Weights of a small mixture-of-experts language model, trained from scratch on English Wikipedia: 418M tokens.
Below are experts of layer 3 (counted from 0) of a mixture-of-experts language model. Rows are named router (the router's row for the expert), gate (a neuron's input weights, with its number), up (a neuron's input weights, with its number), down (a neuron's output weights, with its number) and show model dimensions 0-127. Each number is 500 + 40 x the weight over its row's rms, rounded and kept within 0 to 999. Numbers have three digits each.
Before each expert's rows: a language model's description of what the expert responds to. This comes from a sample of Wikipedia text that the model never trained on.

# expert 21
It responds to: Inner and final word syllables. Middle or ending pieces of foreign and technical words and names, such as -is in loisirs, -ino in crinoids, -us, -ina.
router:518488577542456454535474551518452534535441477505500569509512433486544505456535511455494486523541520469597551500450519433499498453461530562507511527512514495502503589550442494487551523505467476503489508548574490475562490508505430488492498454537497485521523513528476508434470445554490543564551511498468498433536526556526470496487494528422502494422585587510534445535471398447499491563551
gate2:489458529521530483509482483556491483541509508491490507465485468474525465466519499520536525553531476481522542507520551483517522515523503473423513456483504525530476534550470501454482488511566510482459494514554492447527462570510622590487464461498445514512502563569472562532543565510466567512492526502571460493445564482454503399559474531462504509518507546441494446511611504391475486557408
up2:496485443495445444521509537489557438521528508451469529444516496496523501499440457451478555456499518454479499503478482493518519490466531556482515474465431463560553511529530461440488509438457569476565581446489487528549603493530557528542509515574503439458460508462523458492540468499524451489534518551403501481509586602464490538509490505490478574594480462480498459506460555521513540514444
down2:422519509449491463467464494458492493536481432547479472532445570428478567459468458448522533449506538410487474472465492481507486492465498444484466507490564518474488502445527462557476493507488488561519562451458448548471477518461540448500514493454502511498487495481522463531577495472467414490563431464550467507502537482478472518515468512460468474602559455459505582517599532460531449413527
gate3:522462488503523505584521467633559522503543516577488505499521498484445515517499488502502483486538605524473497502493525452470482451465510525423492496551494502433579580471520426478492526485517482519566427499484447440458534511486504498503459604558440512480501528542448548513551481509500521457401497464466440510422518539512466486500512517500493476434481499501504514488466469484385509463484
up3:472426515512457533481476496418456515614513447471492523593424477549466517524475419491529497480475523490473536523476521519485540549462530470478541543498508430501468457581519500510498525489561467507447536451515456511487507505495500464402574430507549448420540492524564515556492508499620548506540474450486557513483561549430500518475518489483475533528522511491532471527550488492551471466483
down3:508507516456528529436505515556505491537484501494543457536497439576532516553482537475537492507516537495486587545440507540555461534554474484531507532479478459492601502548435571439525497496573507525456526494579486454452494544451488509502491541493536535544556483425475476421549484463566509590522536446546510461535488522435506497462478534515524463499504461522573440522534547555573453456540
gate4:494549486473546474519509535533473467557533392487547501505554452493549492508509447523478510465529492483566451553464547550516484427533490475476507452465503559511490481453494523545429483457457562427452458519507464513541509447506445458544484547521449491471491488548539522476538535505508522555565451566455500563521535515550582464636518491534527404496526549481549494488501468530473538498448
up4:568471451545494476476522528527561527433473445553466558545548467493539452515440532406467500469532523568471507539474541501553432535524514496496460442542500431504510542475544519485468454464534493460478471528447434509505463511453514541519576466499468508506505512508504562486569502491539520515446485534569501541508518509492454510355527578424501509515537506511512531506508488469539611509554
down4:530413515488476534489566466532500492488499465535465484431552539524516443497550518479455455501493527536546494522467559509540479476551504522518545421518475450502522517498504467516489462502530529546503547581474432467499466557462517554503491473478461522464393435526513536519588591498507459548444530520593515606531520543555511522437559517472518559506530554486483512433532522479547498565518
gate5:481487582466520397444563485555555496548521489448513558470538518468467488535404504530465436444542512543553535528490474508548400532520446422467414532453499453498529433501542466490465509540548499538547491533517454446493491483490477488514500520511528426529499546469482536495440532562518544398473532525512467487505553499494466487508530451506502484562515415528459538466502475518502451518456
up5:484457518459514488472486496565493513473532519433474512481499564539422506475467533574546466457517558534551512514554494408510476543514433451549461468505452540516503496486561510469592544565565521505542453511511481439445481515551503501505494531557454493458526539445489544498470465522518489422390421538517412516511532475488469483446482495451548488551569443540467531488479534510482443505464
down5:408497523407475539494475507498478519538520438451499534507496526521428549449500536527497530477539592482492479511503554440471449510497469519455518440546509554506515454491512537516543484408516503452528470557508469400467504524495491529528477501508453546425527532520575545534364439489488497471481447523581501498520451518519488499485440444512560543559581472530498465472488528524477501546488
gate6:477458459467543511531514500481550499441512449484610415491508556555554463466531503485482507537532468424525517503505537569527465516480505519443406572474556535570535476469471476518534554487429436494570525485507440550500481537585533483539533542475520524472471489468472453505540544465404533495482482448524555499437465533430484461464467467460491491525515557471512455471513437485524490549524
up6:467524439535426438491521504491485518462441529532469489515472513525568465513527486545493515532511479533546528548513525433474554546524432443490458515499552547476484522490496524484461535509422442485523549552548506436464517511500469488485529495499496520534538479520433530496561502484490571449513452472479464427431518350553503476506535495480470446521459564522469402453605516471537485549479
down6:491543489517527498484502487513491491514455457556509513469495350474521459538520488452548542507505530509514459504532473512499582505477469470551553456515470606479446527460506484435456497573520443523445553547546443503472549502591490470522518445499478498551455537439466532450455490518523481381555563463483486477545482424510542474501490533528518486499462588498467456533528503475552527529518
gate7:491490564457472394481462448472536493530495511427528449486456524487520502528504456492494572428580514479471459461503518419478514460456492495483594428396491506514570527516522449457476525480484535500520501479482530541549524468489490492549488534535425453474520572471492582488544479577493522587514540482513464500513547490509490506465469514490495434459531503591488426571532479446492478510462
up7:501473591476586506523486490522470491461536529481446559598476484551477517399549458513535461493507472447446504482580490470486509509499535462529422474529539525446474470507527539476543472462528445409503434501494517516514570487486468534514539531465450562519537505525473531490516497443458453538502494480529456471628545504593496501563516508499490468572536512455515447507571499517505535488541
down7:532496559466565536501494485535528452511595526435504505562476440531435497483510469444530356550521473478396504479555587465437518524510535466505552456501521480463517497507435476527506507468472392449482483490572492531556523441517537487495499515535493540516488494496560450482459534581491503575527501517493496502541441497461499469443548500497457435542508466490520502534484460450495474465498
gate8:502446464506438479537497556492459497481511529523458537516487517573509474485564495477490437470492545518480452508512487510438544402544490523422481455541574483510488494589479582476510526508511480464510517488469442474567525490540549524527538566519506517491599486537457558445628509508514454562517516524439447500506533487553508458424475445448475495484511521475510545586566466528482478500473
up8:547583404469511436426481435475471507448611514497500518524515516501517437469492481512555547505560497442528505527498494513473524518477503517531517536497543532511456541438529455553528460529470516564480512548535528534498425472522492558465510516509488473523547478504496503495485452459541531412531525463478502523518519625527522489530492569605490519554554470544501564450416535497521501542450
down8:498530419479552446431497468489503489462521521492480510472572468445543538506474468502532481550482433531487490434495573498477530467468560518530508541471501521443527497552503521550478509516562492402506462482472479559469423558562530594503582521563521504522453540469525460466439499474504585576513510510503471533516555592525566516548543555566486485555551478539521501493461492506516531550496
gate9:496469557570528456487506497521465544507421532538515482488497504444548475565475489440490503444557547483550561564562552503451497546532461516460468520519514543536548506503511531521519526453490465474494520509443544510546485449476536517435521434610456558578537523432580523452528512542463513453549465500522453458541525462518494463556437473491538554421487437487534486546493436537449509514497
up9:519502527494544442526529544493500505485520443467509526519537486517581479429455460445545449458493515432477533469521536526495478542471430554565546521531462520511517463464509497512519507472496546520463524511467563460561559538500553509548549476561426514394496458466428429526536590521554525564504463594561498461537534539453472593483485528544524493494522484519489535460528445493538518525463
down9:455522545487448563453426621473548591486448597562516523554490548517463515454462490516438561449532562486458542497479438442510482553517533472587507526538529483597487512516532503516479525475529492443470443484565508529491497532438504495450461509533551522487558598478495474521555484534515478519519443543524521455494508471516530500499406500522481501485524551474483533539520487490499470501503
gate10:518544480575435510434439522481507474505431472474491527494506506430479468525506518451455506500475476446531437498497494527502461563540456559414523559512467507489535480559512486486565469453461481521577457496496523549491557598468434444541515526530502486580505517433502406556549529511491565476497520543486531552485540516504535515463475497469463535563531504486545473559490407561458460558511
up10:479455525471602510438477518533512534474541542463452462474563451476448560505512527517411508505498493389448544474545536574534498514522509429483526506542493550522503515532562511449480493514510507440489518461539557469493512478559466520494452466460452477584471488508488441531475445482503623482542528478539556475507476559477488492505523563510458504527464520532537565465483532531547507398536
down10:447496507491565490605573529524474470456529511459513519506509542521504416463537520521540518558550468612490507485459479486494495468504454491525566473458466496525517492478404611521529533527514518442413474559476478474514480408519504508520521480526442489484452500537480531453450506428503528487455523547549472491510514393482557520556545456483506544459474460518497453499506467429501561506489
gate11:446470484528497500416547531502461528484435496537498497505475517476535493501558504447484515452520497385549559516464563532550490381473533526429477587452476467490485489514454507534492526473508476566490461448606453470560506557486494496515561539518490451545457593498480449526476502582500486506535452534488506424569477482504493515488442482490531542448551558491516533537523482540482519470486
up11:517533437441565526480548394556502461531511429496506506435536446481459475519504489485482492518439454493495539501469480536504521505476482475542472598507401488543455467462565500501510487468520567517541521466502479544505498461542536486561591556450515545521505519506543543434552512505542545511444441567541483445481510498550481517447498485446519568597548504436494472552529505531461496471454
down11:485507506449455538467531465491527477507478497504532459554496468556521515496514490446476529495569515521517566503463501474517436498534567486506481540440573451592497526453562462512454505413506498515527542494587439452516537578405488499489481614488497537492491584513495531482638490492481544486503473514536502425504470510565441512518435521457499529445512514466526518451531473519463472518515
gate12:511553505500571593453507511477499491548479466476475468463500512372476531479526479572490436514486451473528531498424492491482489525506476528522532448518523425548506488513504520472496533395523452465476488514553495464489546531464477468487491445418513438585505528526484487461535582533626532419549417520483590499551465467509512486509518476487553499491536525511547492530472487510506482459501
up12:514381494468535522559434530531495420482599531484480490457525498521493444516486569496475473507464553474611471436507449519517434548495481566495522522477500506520506455539382456534491576517501558538514406524491519519557535506520510513503540423459544486522549471490504519483509530538561505467505415488502547532534539484462480491512485525549433479473483486480507551508468496496565469490563
down12:489500529501436485575510484488490493513456473464539467591595453567467465454514446449501532517480453522511437421449491578521516532517455502510446543554497498470501441499513433503560434574495557495526520510439488520483446466535527475475528540422481567518450529483519524588423487516447499608505486521526501472444504465573537536526538520530490491550484508540434490534495499451486474496502
gate13:524437544458467445486453473556457510526473448503549494551497511509532530563510444538526495476572515446464474556523480539499555492525521514453491558530474548436469587546481462516480502424523500511473479424520474513509509535527612460483467565553456550476443481469468558435496463553422463495498518498462463488482467502580570481415508418539473488464520546495520473452505487529544495556524
up13:573459548507520475455522465530489562550530478489509495462491505469439495576558472483498472452552482523488514586519545481556447570542533476452530483427475507491542567450524511518534492564481498542455549551418502525483490439477512472460479518535558573467516521481468512483477517557496480530527514430432409462491463559546560479440518511479538528492481498470498532536530489431589487595537
down13:451497507537473568481543495513515477516511467573454494624486501520509499510538530533460530525529563477549552427491513499497471480505553583488480543411514443481510468454533518470550512512521441490501537587499535488442488491404472516520473564430495485527465518462501533471492461488548422559553598463477550490579491557473496501519483495521479509480452570511465443500526470432459557474530
gate14:561472469526505497529424494524508455493475509530509531569440504482539514506505496467501510542606502484514450543510495464504451471511497561458474442536556525527541470482536581509450510479496480586515437432496442482410496497513482457509405487471478466501483507490477475418557517418463466523495502528479495592504532559481510582518493499429515528473464530451477575508528524441559479572576
up14:535568565545534511508490543475473507412471489460455472589572527534453499516434479533457513462420479473484570456487478533497438518575505506483490447462439516449468499516471467401549521503482453467486423429451518473503496452528530442467485573519464503511524495509567501526449505495483476499520503441428552501480431501451544564471514528482498488524607484465556482511483484477523520568495
down14:484509513441556482514468502492501481463503414512492508489530553530405527575558459538536505567501498438480520531476466565591501433445472512492468463461476526521419516531513438519503485516517560547508567462453507440527562477569484530509568506493484520509546464561528427560475475506519489456479523558438510502485434454496482537516458507517529480580518463404549494440562439503523524519512
gate15:429596506486377540454455559434432533510490504471445520501472495442493467481493463545495490553473551563521479490439541522488472539525526511465481454462487489524517527461436532547527494450475533560508484439470447553523480477466485477439520505507537498485541521434527503529509543543531543442488479542482514505525565453563540454463541451481429536520491472424526576516419512545475479433470
up15:470500567602480483555539493461556480501543499531517538528471600540514557626559506461503517507581522538477526493499507466544479534513498519551523514568462530503508559527430469509535506480559498484468464557450443488483434481524427581544509521581546493520484507519462488439495418534490554493553463510535500468571428482478520483476492482512518457462513475469552515567487471478514466482551
down15:560477529568504537453519497436448534537485530495466475523453551482534471521534578619477520522559476514514499467469493474525450535526449498510537521519453533522455563495486479508470529466459459608482535513435498477486558475448525538474517444477450467445480420539477553475493470475536500554488528381501496496531495499507495516520476520522501494500494482619525576412511538462427484457479
gate16:512489506488503527413484472503383461536546484486552470470519514456471484523538455501510511466444511567564529451541473490452505495492455537427528424522550534459476448506455467546477502450575519576456480519489423501518500527501551512552515470587466512434473537610522574560397467533458593451535502480458531525470461486533498493518508530498532491495456496531475486486482518536536499481488
up16:496481549585490468550454456485553566486468457559498537520559443547536493383513514520525541576555511500463506508487491510515528440526484467546545521563477507469523582554477466473444507522546555474474513529518473476515504434462472505472474522553495511520534494473538545511419487524472420519509560499550506537487543595462453518438502461456484482496513603477583503518538520540536510485568
down16:497505550519528476498602521527581505485514399547450546458503414490456483505500507498531499551523491504471503501501548554479482526463573505515515553516387513466440443473468489492498437581414526486376525481460511503501479461522465517439499526511540541579530427456488484478497489548519522567476463511497445471541490510492472595491499472484513525463491513466510484497526399470483459525508
gate17:503507544570478556503463450520497511530496478485461451444548512543480485509609511467451539447548531515482541475482481510521482460537533482540533519524540516501520511548520490468421495552518511479506479514429491541476388441368429477464543516561557489529451526578436582488484442536499548530520464462483493483464500522565473464465472477518556494512490520533529570538502429475549495478549
up17:547393463539490527459478548465498486402483535500523497527520510447520492507522522508527450493498460501541524497493440551484484528483454471538493497530509451463477522471393458555532581475444488503466576550584478523476499493597557503458527446466440547537560498469499449500525506536490491512548519492552535492467573498496466454413488554529482478518440522614473462511484525481579511473497
down17:514548522468506518544545556499523448536522487534468475535549432500492451417448500558538502555529435466510432478506478542458557523457451487459523465479487496485530444468501461501493503532489467465556470518513512590484561542568532579522551508423413474525476479490482500510489576490542450490535463561530488462435485487429467470572547484506507505574496436437507499544415527552461516450482
gate18:576480462501565435561441500564537470493508445500441537533535551458445506478593518443501499514504479421515519511508490452494482575519550531444431446447504496483550534457455503512503482545476579495419520491528487454509493490573491541514534535514508514516506498484546449469507530526562454483477484473462481504505583427501461467587484470450510523442525528519579462524505494462426421448496
up18:558517469557487544452513472479506414486503445504493546498560505505521523587533552512496492534506515523476533483464544528511481497527539444542533487595475466469546485517381542537551476494507506520556588539489440497438545438460550570513536485421539484534459563470449494509563417555479503534472481490485461477450483543524489460479460446446528479488526578480435501525441514447505507526476
down18:450522446492480552531444467485490459537501542505495520478538568505532524523457497528488552438501546444526446416453515561520536491464494480522517523500490496453530490465506504445427498521530449548614580576453558487461480419451520460469521481536466493525491439426478489473442507520601476575567511526507508582492488461499499406499514531454536483531499518448448520523488493464505549490454